config.yaml
n_experts: 12
balance_loss: 0.00481
lr_router: 0.00195
n_head: 3
vocab_size: 1743
attn_scale: 0.177
parallel_block: false
init_std_up: 0.0519
init_std_down: 0.00553
lr: 0.0145
warmup_steps: 50
doc_mask: true
dataset: "wikipedia_en"
Below are experts of layer 8 (counted from 0) of a mixture-of-experts language model. Rows are named router (the router's row for the expert), up (a neuron's input weights, with its number) and show model dimensions 0-95. Each number is 50 + 10 x the weight over its row's rms, rounded and kept within 0 to 99.
After each expert's rows: "mostly gets" lists some tokens that are sent to it at least half of the time. This comes from a sample of Wikipedia text that the model never trained on.

# expert 2
router:63 48 42 64 43 55 54 64 59 33 41 46 48 46 42 41 37 45 47 58 44 40 63 64 36 45 58 32 48 45 53 55 40 48 28 48 51 83 62 52 65 51 50 42 46 45 46 70 58 41 50 39 53 39 68 49 58 34 63 59 52 43 38 56 59 47 55 70 51 49 40 50 60 45 57 41 43 36 59 51 39 34 47 68 38 53 58 55 54 61 41 38 55 38 47 53
up6:59 48 48 58 37 63 52 56 52 45 51 53 36 49 54 32 54 51 45 71 42 52 57 42 60 53 52 38 32 55 28 49 57 48 55 41 44 45 32 32 60 46 62 45 44 44 51 58 49 50 56 53 58 52 69 57 56 34 71 55 55 54 60 63 65 55 56 55 55 54 49 47 57 67 35 55 40 48 76 29 41 34 67 48 60 50 43 44 48 50 61 40 47 34 44 69
mostly gets: " a", " was", " his", " its", " her", " their"

# expert 3
router:42 47 46 58 46 32 63 50 65 39 55 45 57 54 40 40 24 43 50 57 45 44 42 48 51 53 72 45 64 37 43 43 73 54 51 38 35 51 49 42 55 54 57 53 46 57 51 40 39 44 38 41 68 66 55 41 43 41 53 65 60 51 55 52 59 50 51 59 61 47 44 57 34 33 51 65 42 53 54 54 19 45 37 54 58 63 44 57 46 64 44 53 44 67 32 50
up6:52 53 56 59 43 67 59 28 64 59 46 38 35 56 50 51 48 51 47 51 40 40 48 59 50 62 71 53 58 56 32 38 54 53 56 40 40 50 46 38 38 44 54 63 38 49 50 49 40 50 55 66 70 59 60 54 38 47 47 40 47 34 47 51 42 48 68 66 69 50 50 33 51 47 59 42 51 53 36 45 47 48 36 57 46 62 49 63 72 45 71 59 47 40 28 44
mostly gets: " on", " for", " in", " s", " to", " with"

# expert 8
router:47 46 55 20 72 45 53 52 56 46 46 45 59 60 50 43 51 58 26 40 38 44 41 42 49 68 51 46 65 52 43 53 60 49 50 62 48 56 55 55 54 64 69 45 49 54 72 37 36 57 50 54 63 46 56 51 38 57 62 47 62 44 50 59 54 51 46 42 48 59 38 64 58 45 42 52 51 45 47 20 27 34 58 61 51 44 39 63 55 57 41 35 48 42 60 42
up6:39 52 49 48 51 63 40 46 60 47 56 60 77 44 44 52 30 55 43 61 51 43 48 39 56 41 49 53 56 50 56 57 48 40 29 56 56 68 54 48 52 54 55 63 38 43 59 41 50 66 59 61 43 22 55 48 46 45 55 65 47 34 40 49 49 54 28 59 54 36 49 60 58 25 60 55 51 43 52 30 57 44 46 47 70 44 47 35 46 52 56 64 39 37 61 56
mostly gets: " ", "4", "5", "8", "6", "7"

# expert 10
router:54 53 43 38 58 42 53 51 35 51 42 47 60 49 57 33 53 50 57 59 41 40 50 63 28 61 53 49 60 47 47 44 44 57 42 58 25 55 63 38 56 50 65 53 46 54 42 50 48 58 51 18 50 57 42 59 40 52 52 60 43 56 38 42 79 51 42 60 49 33 59 35 33 58 38 45 39 50 63 34 47 56 50 58 50 70 72 53 39 49 50 47 59 57 42 56
up6:76 46 55 49 72 57 60 40 30 55 67 56 67 54 51 47 43 52 43 62 48 55 49 50 37 54 49 51 67 48 61 53 37 42 45 49 41 64 55 45 43 37 51 53 47 51 58 64 33 36 71 53 44 62 44 61 56 45 36 57 35 50 43 38 58 56 49 46 46 38 50 50 64 58 29 40 40 52 50 42 48 52 34 77 41 58 35 59 65 51 42 41 50 50 43 54
mostly gets: "le", "i", "o", "a", "ie", "ine"

# expert 0
router:45 41 51 42 50 54 58 26 45 52 46 37 54 57 58 49 62 50 46 48 62 32 58 49 51 50 29 52 55 48 56 26 35 46 56 46 62 45 31 50 35 56 34 62 51 25 59 51 60 50 58 46 67 47 58 44 19 57 53 57 56 30 54 60 60 66 61 47 45 41 51 62 59 44 46 53 38 54 55 44 54 45 46 38 62 49 41 70 54 52 50 48 48 54 64 42
up6:54 43 44 62 49 47 44 40 53 54 43 46 33 61 47 73 68 49 43 50 44 46 26 40 39 52 62 54 54 39 44 39 47 46 71 43 48 56 44 63 56 59 64 49 52 35 65 71 58 69 59 45 74 32 47 37 45 57 57 47 50 41 49 50 62 71 56 46 58 42 59 57 38 51 44 46 43 49 61 63 40 60 49 61 40 51 43 42 49 56 31 47 58 58 63 45
mostly gets: " J", " c", " C", " N", " g", " G"

# expert 4
router:49 55 49 46 51 57 48 51 22 66 39 43 46 47 48 58 63 56 35 47 36 33 56 48 51 58 48 35 43 31 41 51 47 51 53 25 66 57 53 72 70 68 57 47 41 43 64 32 57 47 46 40 43 44 66 47 48 64 75 47 59 40 51 61 61 39 61 43 46 45 51 51 60 49 48 61 45 45 58 50 45 54 55 64 56 54 65 50 51 41 44 41 45 42 34 51
up6:51 52 55 50 75 66 65 51 53 79 47 54 50 49 75 44 52 39 37 44 38 49 46 38 60 65 15 38 48 36 52 48 56 35 51 46 40 45 55 65 58 42 61 55 51 56 49 36 41 57 52 45 41 45 52 66 53 42 59 66 53 50 50 38 70 46 62 50 47 45 56 64 57 51 64 40 52 36 36 54 48 50 43 49 65 52 58 42 53 49 51 55 42 54 52 44
mostly gets: "son", "ah", "land", "ber", "ield", "ton"

# expert 1
router:57 59 61 41 34 58 68 66 53 55 58 46 45 53 51 61 52 47 40 40 41 52 63 33 46 32 45 47 58 49 65 39 40 55 32 46 65 45 33 54 54 57 70 41 54 51 67 45 44 54 65 48 48 37 41 46 55 37 60 53 67 47 38 56 56 42 41 55 45 42 44 45 52 50 45 58 55 59 55 47 38 57 49 54 68 50 35 57 59 72 43 46 32 42 20 46
up0:40 43 57 60 42 43 60 64 59 57 53 44 60 60 61 33 40 60 28 32 66 64 39 72 58 44 53 60 60 43 57 50 61 46 39 43 41 40 42 51 47 57 47 33 62 50 68 52 53 54 49 48 39 48 54 52 48 38 55 65 62 75 49 43 53 55 52 40 30 39 46 56 59 57 53 45 53 60 64 39 40 64 33 47 46 42 35 66 55 63 38 57 47 48 51 40
mostly gets: " were", " has", " had", " part", " not", " work"

# expert 6
router:42 49 31 41 64 61 50 52 49 28 34 30 58 47 57 30 47 69 55 54 29 45 42 50 55 46 55 58 68 49 48 46 57 60 40 62 51 40 58 45 52 51 66 48 57 41 48 44 54 62 55 43 50 54 48 47 36 46 49 55 67 47 67 41 50 48 53 61 59 54 68 51 56 36 58 45 44 54 72 25 48 37 38 46 48 74 53 54 44 37 42 62 41 46 49 56
up6:45 49 56 42 40 53 44 34 44 45 42 57 38 60 20 59 50 68 40 54 30 58 49 55 63 66 48 60 71 60 31 32 59 56 63 61 59 47 51 55 52 58 52 43 54 46 66 42 53 52 45 44 36 46 49 57 44 67 47 51 53 52 64 46 64 72 53 50 38 47 63 56 59 52 46 44 43 67 61 50 43 50 42 49 52 53 44 28 53 52 40 46 29 54 36 55
mostly gets: ")", " pro", " he", " O", "\"", " It"

# expert 11
router:45 46 46 36 41 45 49 38 52 48 32 50 57 65 60 66 45 56 62 64 56 51 62 54 61 61 52 40 53 58 44 44 31 47 46 46 50 42 49 58 55 43 51 48 35 55 47 52 45 30 64 47 65 47 60 53 51 40 69 46 66 57 67 53 35 51 46 61 31 26 44 52 55 32 69 62 34 27 56 50 54 59 37 42 41 31 46 55 47 46 60 45 48 44 50 60
up6:46 76 48 36 47 39 43 38 51 53 36 55 44 51 42 38 42 46 63 50 51 42 77 70 48 46 51 40 56 58 50 40 49 51 55 59 51 47 39 52 50 45 56 51 51 72 58 34 46 60 59 46 56 58 60 45 51 27 50 50 53 78 53 46 62 43 40 53 41 25 53 54 59 38 62 69 48 39 37 50 52 51 49 49 76 57 59 39 48 48 51 48 48 53 41 43
mostly gets: " m", " b", "m", " h", "p", " l"

# expert 9
router:75 36 56 33 59 53 46 53 64 51 49 42 69 65 68 23 64 46 58 53 38 57 54 55 27 47 47 51 48 40 67 53 51 54 40 54 51 54 50 41 54 55 42 44 48 46 66 32 59 40 54 44 68 39 50 42 57 45 47 56 65 49 50 71 39 56 69 41 39 48 40 48 44 57 46 61 60 36 45 46 40 41 46 52 57 56 63 55 43 41 41 53 40 43 43 61
up0:56 41 50 24 68 44 38 50 40 43 48 55 52 64 51 43 55 59 49 57 57 59 52 69 51 51 25 49 57 56 51 45 49 42 41 70 45 56 51 58 38 66 42 43 53 58 64 47 43 52 70 48 59 38 54 53 60 26 50 45 52 59 64 73 47 61 44 51 59 45 53 44 32 50 55 70 41 35 54 51 44 58 48 43 46 71 43 57 33 39 43 54 47 37 52 53
mostly gets: " ex", "%", " un", " Mar", "oc", " reg"

# expert 7
router:51 48 42 36 50 29 70 38 59 21 50 40 51 52 51 45 43 60 51 49 50 33 60 55 40 54 41 54 59 48 59 39 62 64 62 50 36 65 40 76 41 44 55 40 55 24 64 55 45 40 42 48 56 48 54 43 45 47 43 63 45 56 54 48 57 38 51 61 41 49 49 67 67 52 55 51 41 52 57 47 54 64 46 48 56 51 32 54 53 45 40 55 35 38 39 69
up6:72 52 57 50 50 38 54 31 65 50 39 46 48 32 41 48 49 55 48 43 40 62 41 46 59 47 59 55 68 37 50 43 51 58 47 37 42 61 43 40 55 50 54 46 45 45 48 51 45 32 62 56 54 52 66 32 41 43 53 42 72 42 59 58 35 67 63 59 38 55 46 54 73 53 42 42 55 41 51 56 47 62 48 40 50 71 34 72 43 70 50 50 43 38 50 61
mostly gets: " |", " the", "|", "===", "The", " The"

# expert 5
router:55 62 46 55 46 56 46 60 46 48 54 47 41 44 66 59 57 49 43 65 38 42 53 50 56 64 39 67 66 31 51 45 49 52 40 62 59 54 29 48 42 51 47 33 53 50 46 36 20 56 51 52 40 32 63 39 56 62 68 59 39 51 48 64 50 53 44 51 37 41 56 55 36 40 64 43 47 51 52 66 60 29 51 58 51 56 42 57 66 58 38 57 39 63 56 62
up6:45 36 60 56 51 55 53 59 51 49 40 37 68 58 51 64 56 42 50 55 45 36 52 58 39 61 52 55 56 53 49 61 55 66 40 44 54 45 44 55 49 52 33 57 54 67 58 42 54 38 51 51 42 44 59 50 59 47 61 69 25 39 56 40 62 59 61 50 33 47 50 57 39 42 34 43 46 67 60 57 63 44 33 19 50 48 57 66 56 50 43 43 57 57 55 76
mostly gets: " w", "ri", " st", " St", "od", "at"